config = dict(
    n_experts=16,
    d_expert=416,
    scale_expert_input=True,
    norm_eps=1e-05,
    tie_embeddings='early',
    train_tokens=577700000,
)
Below are experts of layer 3 (counted from 0) of a mixture-of-experts language model. Rows are named router (the router's row for the expert), gate (a neuron's input weights, with its number), up (a neuron's input weights, with its number), down (a neuron's output weights, with its number) and show model dimensions 0-111. Each number is 500 + 50 x the weight over its row's rms, rounded and kept within 0 to 999. Numbers have three digits each.
After each expert's rows: a language model's description of what the expert responds to. This comes from a sample of Wikipedia text that the model never trained on.

# expert 7
router:572439510483453463390549486526416597525560432473482405465489499506394490463471456421547484499485539523455531584514482486527588445510413536479519628430461538462513523552565587492617514555544452503500522515495497435474479453474498574526492521486507554523461468546494485529461474523594405443544437488531571585597526392587548556447519428473
gate2:469413525392566546502447466326539494481490472577554463503489507446416488414588533519392534514543497560447520460523493570542545501474524433458453474547426595528496536454432593545417493542507493473495490529475494562427443435552522503465533399495546562553553517491543474521507420470482515478466586498509572504481520516601555403480491510453
up2:567542485386539563531451573463532435541435446547523471534543578438495504561545503408425597490580555607466376523513536459511513533494479570502521586556450510398495508504481514511524580587578525497516557568511596527513473521498505571453465324510517501537541546482538442609471533454513565540500505527537557500478449460502504532456494524545
down2:433449525532592494529439446454535531492446458501522435526470509526454455515440458483405495537472527442487535521572461524372517524465443530456561535490470556536411566533527545432536554519603523468492545519464442554575489501429447426581433500481496537425533479430499570560378399466447511471538541401549534502557548415578487470463463523459
Latin-style suffixes in species, genus and family names (idae, ius, ensis), Pacific in census race lists, and country names.

# expert 8
router:515434450510541582458457405423583468544507511498536441478524453512457492519617609548480505508578543488380545576438521502505614451542448534446450495541539509463473480501476534449477399588436458516508541473486540483602578562490528490501566412442553536570502466508436476356467463529530414475565519571588473474622598459576501444453490529475
gate2:605466479399498571541541395484474488483645571545511562591462558439484547500583484549483407518541462538522377474473523555533441427541548435531507458466483524469546568544528395478500466542565610501507531457452568600563490530485427450522442579553503555475533456488546466520503429545545556448443478500408581522488529549525542521517498472471
up2:493529498526639530491457563457537546490490469461475518394459467449558525536538512517516447632516511585410479510548521493431407477459471538488480507439512496425536558523528458443536492440528502439562500633569376466511545407495561505457505492523604505514457522554464526509542421538572588516523511452529566494438428504448518441377498439490
down2:500479494464526551520475457501482549518568586514507534485492588545486518535484493513567533475478430542510559468529464495480519495499430496529556517503466518636564516450567470464444520475452569452448450483527498458439421426487456503590475456549498499500576528490511425428374409531396560497456592432515451543511439401488557419454502512478
Month names and the spaces, commas and day numbers around them in dates, such as July 7, on 7 February, May 1953.

# expert 9
router:487532626471525529535532456434491603479466483557524474620408575505490558458493600515463542411481606513439455528559527540506497457525534590446378493467479532447511439438523461553431483447586497538515503463495559546529519531570555450558509511550521469548471474431559449501552486471550438459520482572497511563530580537566551527457459491527
gate3:497463535472421567484467498514519450438438499479643433477557445564512447536466487444507481521472560480540576488513437497503633483470495518492435551399549522441556524513521468506508443475467509483614525464493414547479531541474449465568538574504601587498511519535489527516493441538525519527510538501496452452642578468510420465518530421468
up3:483550489416439564440514497469505507571466516528593578496460455614419426499446548566588457474534502595571517557564396563480441474466481588593421455500566399491512593507533492472544492507484458571581510436475523571440560436554442518538501527475581453516538529509549561462511419530495460572523492473481419552549569491479440438361588549475
down3:564606474549427569494510467525575456571532539518550571456537384518483479549481555423594517570525514498533478501480461456409416392474584529509565548475470502462530472517555480513489479595489489523481444510538493448481487463509452503496476458428567617550431491464506463441486401499444589545479432552475465578497441467543452323441427461512
Pipe separators, line breaks and numbers in wiki tables, especially header cells like Votes, Apps, Candidate, Pld in election or sports stats.

# expert 12
router:458479491533574585576584451530568531482650592487533395501409467465497441426553499503498500495606494577552433517486455463565527535530491448473511564552487455472552517541582519547530534484504497509526533423505483483565398543553525545532501487479525533456502414466487416475450523479582517451476453610594492479568547488492523428530477512438
gate2:400447520571467498552419488474531528445452501531407506500493592425515484497455432496481569489555615548535544467416433476601423523471547537507515488500541431595567481577530545547575502597455526420436584540472439459442490450429514476511417484531477462537471479419496491493483567428552411494494468469530466581481505471461506503496463511414
up2:484492504377471511493534526568560498528514460424543519571591494430523444591473516458504485483588587546489528635481477501508551443561509502562531391472500506557535509587521547494471426397459503507519446579604478499492508532465421444461446527602458481476433560508487577543519491501495494488535448509536458502498527554464479555460540559536
down2:595468510454474531556387607500542492532439444419499528520511384553592528514600503535451551441489518510512473511497528510406497577605487507546541451451467458470586457610450510534520462494542411486480489453543566439468496590497578404510495484405467478552485554484441417582503526564500505539512454540554511548497441463537526504546548442517
Pipe characters starting table rows after a line break, plus personal first names and surnames and he, she, was in biographies.

# expert 3
router:492464497527532477506561479425562457510530465501536471479469530585498510458536587555557511485499466446412458553610557505493482533574454478458473509523506541483488533492468525476435456555501536527540425541506549478501573562561552479480485527494559598512574575490601438476543456481503599434548474475627446490501527501542528507579527469566
gate2:451459551470531507430559550376428539564454488431598610495489510499546453350429520530424519563471395471478505569532520498432411514527562502445482597537415501509526535516464455532482610509418593592516497462473395509516428486430513542410481498508517541497541501499477486450565516474500539533429549460477512491527483443472496457510485504554
up2:546562438529547504543603454428524441497577514520422464558502498503477526479312591493559631487491503542477484603479484501479481503516450517442451442532583592498418466463524396606511489567485558594526511499451437445424492439586479527515454455511482431478500559511463484566510528539472483450539519436485560539441503468524469534480492534403
down2:486447522491449552410582566408435456484438484377545522539506517441502507430450426417442462504503499572448516462548604570456467550627478551493383478544483527505434544445485509551529485559499492476589417513451521472478488492475505474485492537456523572424542504470430517504544568481440461486472507470564457460445532554484561453411577546426
Sports nouns in team, league and season infobox fields and match reports, such as home, club, round, League, title.

# expert 15
router:518582575528481566439481557462558496533449506428532501538499436488423574507582517546500477470538478449439481525539585468442484523471476482517411488517557493564506523574578555487528581465554518503455502405495396544597636564499451499412524479551481504586436466524518511499436449494485562516547528628480428475617492528496556459521419446445
gate2:578504483436483589529574437422474494447462450498512445477460520529471651491499543536462501456471533493396498483487484536484501555509531442542529498467415563480464608552519514481557477537475511481531517512475640500592469527428489556439523588497492522525457436500515478456517513420502514484510515488419493585594527509444517503460549438486
up2:458585538571486484565535498528476499472504551489611534479539478513548489467440424440452583534504492573548606528576446434494426441532529497569444508465560409555611523504459399537480421540462484514527521510530387567491493462509540517490487517498459376458513555633367536545526476567427516529501449534568510508436510568503564492515464509487
down2:490565447542495526532418483483487578464485498544524469535528481455493508509421517488584515485469553574482581416531514399401540440488566522516443497510517445550524501566475484518472437504475426474424517436456378501467583466446493415473585562501471544575509516541467553549442608433494509473504541508519454404404512525594447569508462503580
Discourse connectives and quantity or degree adverbs in running prose, such as but, while, however, more, very, both, then.

# expert 14
router:500473563515547487523497348357452532425556437529608478514413524520524527500509568419450548492572509437557477523499593533509488416469471479549504579526440497499448534566529558496494410569386501480425512388408483463573442506512543495518523459460450394518491423561562388521456506442566415523459506537480442536420490429477515521459480466491
gate2:399466451476508500485545492467507514539458370478543525480588455476495398521515506491562531464480515481450401593514501451527430519514526464522500478529505502504579466416540428448493425579417620504552528524551406449469525561508464498450444505584510410542533537529472484461563469547459486525485478483578494411527504512458474486504484395527
up2:475449561451532518650498462473421524369499525478439524512515517483537465464514593453542448553556479461510548511433533418524499492464534505528513416494391484540485487521525486431495407455416463546475547477454487444452479486539508501458574522584439540536484524520628551518498482514557486500467538411473421591445489491521476476519532534458
down2:510476514512520548508496481440451483495523604522514415437438593533522437393468439514513547484508509524457547484488450431483466532473557435500566660506482528461503506592513496485516464543541484608503574413498421505565424472456478482555543544443510527483523460571475480503446555493564525554539422482472527427430618493460501477499526495544
Words in names of schools, universities and US places, such as College of, University of Pennsylvania, Academy of the, Charlottesville, VA.

# expert 13
router:430579550495585529405467554488458507448494575450581471584517495435500524514504479586562522536536510509483530470490530490471563420363569505510494565472498481564553453541458478503517411500501503479558563457606424499525583518567412562488575453500484514526520511548494501451406540524556566491555545538508336500484538388510465598546474449398
gate2:438538492630505435501599554543468508487530508451524518549492462436463444508503584553522536463529590545529457477655451455518536551486491438501482439554516558411477438499467490610479540500425404477447497455506536521508465398400464429489589553532495562493545499506518518525451500535466475491519529594546424529617550596452484463493449467515
up2:388543464601490473463507552460516519503423546487558572474544530515446496599534582535506608540613533509545472546563434587543474559581460494513574443482523554494499415484499537498523488578519493470555571511539514488531485453449469476554524610443493413460571504509568462498431453416471529419513478583544413516534488573498468427520474489450
down2:456515469519475545517442423427475499472469482444598541571549433566452460418505569478504582522426598494555456503460486559519568512545588448524510524428611467535493526493481422524470545524511353526456520532445519437445447535378484500584421480491471492484404470484541580418500489430483400532490453482441384468491477437436460496453478482536
Object pronouns him and them, people nouns like children and men, and paragraph-ending periods before a new section or paragraph.

# expert 1
router:513481496540509511412571545467484411569531497510550476548420565583528488436492577480467513471533538490432487534517450477467515460445595463507441562523546535443492470582474500564486522553518483574570511408389479535500519433521438529455543563519460459522537598507504479516427500435585494501581500503483434569584492438517483460493560495469
gate2:590530509539497529449465520501521509577442416545476498392432474569530516415485470551494512531412416474465505497531481444463573537549658579472497568528540409508454500519478529521502517498514445520478569573465457445484499532460504566411485503464568558439482557461439472576371609514541580537522522444541487660532481509496505436525509431507
up2:461451444461494436470448452533479459615538567538546468526489559487531461500433452444396587613514482510543474535531453470597504437503431433536519426322476561539555560543494522534517486455390533515536445476446514539440426487471395461512543494549443511561438506459574546480535423526435485476524490507536529488450539465492464476493487454439
down2:460608435505556438508502554518470487472484515487460562441513605479532487470561443527424469431529446456530575471465531434491540456503467529438545451421557600474438528470412561505458448516559535503494508489476458579526492505489513472447446531486509490468545554502549541549621517508509537499507508490472531635515519547511458483466534403428
Subject-area nouns and nationality words in coordinated lists, plus the joining "and", e.g. political and social, German, music, law.

# expert 10
router:478414550568467480501468615566451480503494476547504465517447558575452507437551443521443531500497524383428562536475546457526527461526470604414547495514560476516458517491466553545491511578538485434491610524441572587583598499573494543473443406456545569547494442512422346536479531511527445442492441529394475573553493587446533402490574516429
gate2:383436462413457503484510561471500510539514549522509443548445570553536526428636457450432532425540605483454581478548507494477497537563573487402583485515447515617456441523508513552528539432518494566486389508516450461505576466425520446574534497410524508521486551449532469509571561520460433603532526533463464521532592576557628449499488431520
up2:484413508410434533444511517525592440506532488519594583443547511595426447542500508517507507586442491519561467481463475519488527534449523520513418487520577524492523495558601428498540501447546501502490550551514527441477406543518552461516541500540490507530541463587556522473588501521420518522511531626525580460482487562566474524525645564416
down2:469505544519517489572556572560610633431427382391439489437431487513516556502512524505485559558519518574462430531563512438498493440506489429543532429545396439502450537528486399442545465525567520418594534572423506600538561578517528492511544555473560587511464541637501552533491437450504468432452562547434516581487514531538547485445496434485
The word the and adjectives after it, such as own, first, second, based, largest, often in sports texts, as in on the verge.

# expert 6
router:484487436513496407509547414386484515548562556518574521494513510511557465482563481559522569517545437372446565530498547453343553384489490603610519550432469429526540484524526459534525514449483428458539548504486504519509522530556505475483544532479540452463490521447431556501416433451508484511466476486438417526465523480429493509553443514432
gate2:476510414515440445550593581456495517509539600495455567561552474528537670516435498566488417548495535508471511469493483561474511412544459479484543479502542547512526550516492451437573489549416484516578538457469485430481593391435444424483420441472474542476461426551469532465518521523540501478600480492498456483461558498584484561447603396471
up2:494421415445586556570450567428559440447566472534458468501489535561543542455449455562515507509584523530450518543619434417462485496522441563443506485470536436443562508494458545509577581516550530537500520484494522484481477479471522485367350457502529442460498503497490499483538539379450551488443452581483445624480556449485562566434585566553
down2:384542505499532460593425462556536428466429539547553513465483493453489481374552540466533489482503477509496585498427452540494555480478536517525455561468569445404517448485418458575469495481475513468514439500508445508542452496624417444499463441484434484483425460470496434481595523521544458543507507461521539547472537515483511524442461503551
Number tokens giving amounts, measurements and table values, such as 43 in $43 billion, 000 in 10,000 m, degree signs, and decimal parts.

# expert 0
router:488599511506525477515402457452483501519553492418472397533481566456517449554578457481539457536578480536519454443453504450479591594533547589569538454464489505462582451528555544528515566513496426513468476402486510518633566510434477559499488513432584514508571470547426465534430499512491542428461549565463480529548481422557553499460504429521
gate2:465464509598462462461486492470485482535515486508532447611540559466561479557561486466563480545579586498439553503459488467490533562516491549477505547493446518493482539513554611506550482386558514537453528537494401460475495512499596435563437517489450508528568579469561509613464514587517469385512583516466482573474543509540545479568531590415
up2:478465546516457474537567545458515468538549422485573502416452560484505556528452501476536508480497495533565560468491474567511474454562507471537578480539475409534526476505441503454477532534459563553529543490476469474538513477486438445405444423496425448488508500557483514489527434475458430606490503509439611396447495557494485509579517411486
down2:539531393533479479412493499486490537498456427499445493465416555490490440448504629499449407497539447493514504407442528509498498422471534498385482554525537494476473520641560501449516460465538569455505550472525535498461478453557462427508512466380528538441553594502446480432546562548465564475433439488442348493452523521442432538468558544511
Prepositions and verb endings after a verb or noun phrase, such as to in committed to, for in paved the way for, into, including.

# expert 5
router:536487495477444498538443435377533502416530502445462500469458545448482478491472455606468500519546462541466576505435520502533632455466500517398485447418566531466555479585493559483543514533546519531553459580520525530599552519544506684486501468500511549391535506511510434499504525550502554593454545565447523465602564563499546416557573501513
gate3:480432448530562461492458546559462427455504533579404508449574466534512519476554526509487577449525494449520541494485546532534507481433560584573541560503473407380373450573579409545427479539492439481376555484477485445549559563615435500481581515457604451471548537438522533537490515540523484463507518505524431525449503445416471486494502497447
up3:465500513452415453429530440508581491622556475489495499477533512479466514407474523500481485516442514521502466497572482464503477525479500533512545550530415525559636540610450563403496563561389405500540504496491566443426450391480506523389531464561445448520432517556454526468581418497523458499446517465499653541549496478536488513409457461492
down3:498436474452413467512399415550413481559488522445605484445459465535463511510474507514525526499524474479483461478502543452468501480476429461458438525414503472417544400506458442556463470511515459439471569502448616511552398507409527458387543468546445450519467479491544512576526549528444530474535539409444468440529491424464584493462517488497
Opening quotation marks, colons after volume numbers or labels, periods after initials, and sentence-initial The or A, e.g. "Forever", Vol. IX/I:.